{"n_layer": 10, "d_model": 192, "d_shared_expert": 0, "activation": "squared_relu", "moe_layers": [1, 2, 3, 4, 5, 6, 7, 8, 9], "router_score": "softmax", "normalize_top_k": true, "router_bias": true, "init_std_router": 0.0162, "lr_router": 0.000799}
Below are experts of layer 3 (counted from 0) of a mixture-of-experts language model. Rows are named router (the router's row for the expert) and show model dimensions 0-191. Each number is 128 + 24 x the weight over its row's rms, rounded and kept within 0 to 255. Numbers have three digits each.
Before each expert's rows: "comes after" lists some tokens at least twice as common just before its tokens as in all text. This comes from a sample of Wikipedia text that the model never trained on. Tokens count by the router's weight.

# expert 5
comes after: " |", " the", " of", "|", " W", " New"
router:151150110153082112117126153137158150074089147129148107091100126151121140131113118125087120126133150100125127080148078154143126149140114129172116100132122096123199145130112126103132110138151117152113125107145110112132086104145125141108158104116096157100109069129137156091081156108083138092080148146098122135136136121138144081119142088126105133120107134139137130135156164103147135116148121105164112166089157118116138112142152145156118117133179157100129116102144136103159123104139177131134089161147190136152140127088150138135099094169132113139113110128125174107149159134113123139

# expert 56
comes after: " S", " K", " M", " T", " |\n", " A"
router:125124129136075140110144126124148117100109143123134134119131110137141159104115160117084121106097113150138143120115117125165086118153130156115160136107135110084141164142164142118110087146108118132117144139163162166125146145141134084112141115105128170120100137111110122133105147162165156155134106131106130098155126086147102112130133126116126141142152146171120192129159149129161141122124112090113130133104140166146148123062103139156122184123152145126179093145114152184175127083160155174124093145137083137153178136128126115104161070141101137099145126121094170145153132137107122126

# expert 58
comes after: " |", " (", " \"", "-", ":", " G"
router:134143132089094108128163115106148120115193130138122107132087125094113123122115096146126151118155173131136131166119128144173131103118098136111069201134134117107127141124087120100069147145113173146116139139149136153141102180125110103132122127115094092161152160099115090089144110116118139123145108099112162123155136159181145137078122136129116161112148118118097129130106167102083110124137099149144154119134130166130107104096132098093138142138138130083113130107093141128171158117163145132111124093114131118135125138091126154136100127179136131101141132092160108131094083120132103120

# expert 51
comes after: " the", " a", "'s", " The", " and", " his"
router:108101127125111071128100142143071176144079144091130140128142098204127175138135162129120095150120106089127132161128150137129106164142113139123161119103124123171158156130148167114141143142154103128155084129150120074094084112120102143130099136182116133112147095098161086132104156119114161103127153147088118131129138102095119126110130138138126120077164119097166111143165110133157127129124110128176107109151127112117080123146156127178133157138112141152137149130146108130104095125116137143090126151131161138081123132128149155106102122123113109163162127128118122126129176132129127116

# expert 57
comes after: " of", " in", " to", ".", " for", ".\n\n"
router:126118129150140191105097149160156119107135100190101140134151108108119071125134152143128105113120099112116129113112105145164139133087160107146076111146135120112121110140110115122135119084133162149122123135142141130156149142145133112108169127178151106103132104159129139114159105145123122143114108147150099142137087158150166098188166122161152142152189127123089119121124137140115135153100143142108106144086111118142107115095162133105078112138153102110132145180080132125111137129138138060136144122123162156169145087121098097134122114139128145139112153150098116096172103154145153136

# expert 43
comes after: " to", " the", " a", " and", " his", "'s"
router:108110111133143140105088118159078170135121115130107158141132102139130168138139129109141110125145088097146129170113118170155118168098119115123135113099139120187131116123150142157165115148176128133135105096145123083113119105113095101128120132159121102167156107066145127141157138107148116136126085159120115101146153110104142117141146118148172150103180101100145077122150076121136124127157129108120135137138127054123117124117166131155111150155141127176116123111174111167073112130120141115110120088144150160131107108131110136076111117115157101146153125147103105109170136133139162129

# expert 22
comes after: " (", " \"", " the", "-", ":", " and"
router:134150116066131090090132116164143166108162144103088112134087130104107118122110108138135152083175133092147148161100135161132138150135137120151092153157083149131134113123112111109112133165153144156115143154144119122127112128119106097116118109090110108163155121084116089107147119087090092132153135148144164116144134125160144173124075146147129118115107135094089137135121141131114114122138081151185145143153118120119103146138150098109088113156121136160083125086144150173131123104187143099111111107156139111087137147109108169160116134155124090120148145124133104119141090111134133152

# expert 14
comes after: " |\n", ".", " |", "|", "-", ".\n\n"
router:102124140109126134083082119113117142134146111158148098115112121156121087128107151163125148134144173124143148135104119110127133148145090142100123121115144157169132125126082140134142095089112120131129137118123106145131149133170100191127150110137184141163089160138118164144142167117172125143120168118118161110110137122128120125162095137098128140200077107102078145086135137110108136105072133138123116107138132135133148161153115082101106101061147144159139169122137121127107122165126113112133151124097094127127127124140123070161132115156128137097115135141131151132167115117154096175

# expert 55
comes after: " the", " L", " K", " M", " A", " S"
router:107135100136128122169100168106117112128100145116145127147114136129138143105098139116117087119099144130154136130119147132171136094153144133068117187126143150088093137132137182102096084124096102113122098141150117175146112146115136105121104122110118122104118137140127098118141149156091154154117127157106159124191141117126162164111145125116139128164137131159112143178132138149144127116146160131115115100089157141155129140133068103167085135134160132098151145149125110116140142073127140119085157100120086111133148118096077153135174119098144148127183129134095110155098133092130092120

# expert 54
comes after: "-", " and", " the", " a", "==", " \""
router:092126097070131082099140121166140158122172115097106154171094105148116141155119157145144188113139153108147099161119126145138110169095109137137101114111125129165146118136131161102142130170144137144094124133140142094118107147118140153113127162123116130163166133081158123150113140137113125155133156149111150106122152126107133142142084127152117072099118120065115105119114113129131146127153073138181129136162095131100099128119177109112113093127115116168117132103137145141081104133156116127093148099131170105104069118097115145135127123149121068130112107158143110099123122141142132125

# expert 42
comes after: ".", ",", " that", "20", " it", " which"
router:103112156157123119135113162111114171093129132138140119101159078134142114135105127122156125119105166136134141105124148168168145067175117118094127115127140116114137150127143102115069149153109148150094118112140105096150088108124155172085101112122122119121139164098113128109121121130122151180134124128086117115164109140114086153103153158126109141192098164132126174140107107125140145151158130100112153102126098151137136114081093079122086165132107157137139129123156091133130072112115163112143142134129119165136140156128125132138167131138103108138173118131116149153117158084161116160

# expert 63
comes after: ".", ",", ".\n\n", " and", " but", " that"
router:111125129129138142140156128152142099076151122186151138144140121118086103156148130135157128102092112159114144069142124120099150126122143142153121116080133125109121111158113102123119109103160124168122162092134136105136166110125153116117136133129141079164089127163089156122153150153122159154098176128125095144123141102157118142141104135142092148143094098167152155100105143167176129141149125090123094132133100087128113129154152078139117116146087111141110093136145127147105117135100093077132136151109153165164147103122169097103095124169109148113085125140109120094159131150128091122

# expert 34
comes after: " the", " |", " F", " f", " G", ";"
router:112118141129115118146078120116097162146123159105148106128135166140141114073100073122098102124155146095125092167160154102131113111098130164091107183101074132129165153140096114118144129147125136118148144144162129152144113094123155152121136067117137158102073130137140107094157134128129142111104093114077122122124105119130136127157121111165123177127081148133161141146109137129153120141107149175120100103119160131112105126131139087141127142155103113115084129131150151158162146142122141145115153186139117117092109117122096123153149126090111140145114131114103065128151127164107121096

# expert 3
comes after: " was", " is", " were", " are", " not", " be"
router:104111158152081115137134072109123121125125151093160076131166082142165126146137134150155136148112115159119127103123154143109088111142159164165116112129136129131136088125140076146160098164149103151091141101136110111132153110123130117124151125119124103124109118171127095116131154092113164121115161124146154173082142134102148120110145129133123086153094109091176162111143161122109155143138173113112175141118171117126135144103110132095154149159164158158147114106145066174124102110118119126163168093104158133151087101133145125098123122140150128148153132106115141105122147108136097122

# expert 8
comes after: " |", ",", ":", " the", " of", "."
router:123119081102106072092158116156096158167141164131113142136085182157120144154086126144115145112149140106160143141095119168174151151137126127115068144089114126116144102106125119091110147126144107141120138128148134128103108144146113108138141125110106121111152104082138113095124122088123151124100132144090155092136129089140146138130145111141115124120128077128135123111089115114128125133173077131199172127105157119135100133111149094142095084116167126153137140089142136123135106083151151145121104122156172131127112154114143164113093143159159102131128156121172142120134113144122117175

# expert 33
comes after: " the", ",", " in", " D", " of", " U"
router:108112130114143071091135127176139108106092144069206126118111188145115120140130089151100141112141153083114127104134119163155144154117137155080083112114128137150145104134145138094129128130131163159143142126152122141135121081113080119140151080114108094113160127098132108138163145134165070156132084135143130117160108140117095113087101134128145127141142123116112111152143147122191132123125155094160143100123128092126138124149149152144110114123146113110162150097096168148157165127170127109149142153139110173138117132159097130128133112125104129145117168157134133133155133121124097140

# expert 45
comes after: "20", "19", ",", " as", " is", " was"
router:131106155100101152181166101160122083107146118115131107080106089110141140143129132164133143114113122164126141085120110155091122064180133104084099155118121129126104157128129107131133129114130101120108094145134083082129103097092145166127134124116109131155134144092123083118139154117101105171121124094101109146129123168134085139108142133118119116106110133098145149105169114099127164133100167086132176091133102154108147143114118141130147100090120135114137144122090090151106077157114125115123177152115124143133127135106133156118170155112129110121128126130111153117083175093114114140

# expert 11
comes after: " in", " to", " of", " on", " at", " for"
router:112145150160148130135136111183156168125123139157087131129111092110088163087169140163141132134124144139115147140128130144165191170112115124166149102108132114119134127178085094143119106137182110098118104133143148114105174130091109142139171120135091128161151112128105141168153137089130095126127099121113106134157128176106191120165101157109130126111133125133081145166088132143087131122102139171117077141142102128129114126135156124107099138158139161120113132135124139135098107122089113120139127108162176128097141154131096137161118150122089106140120117160120087131144129153151138130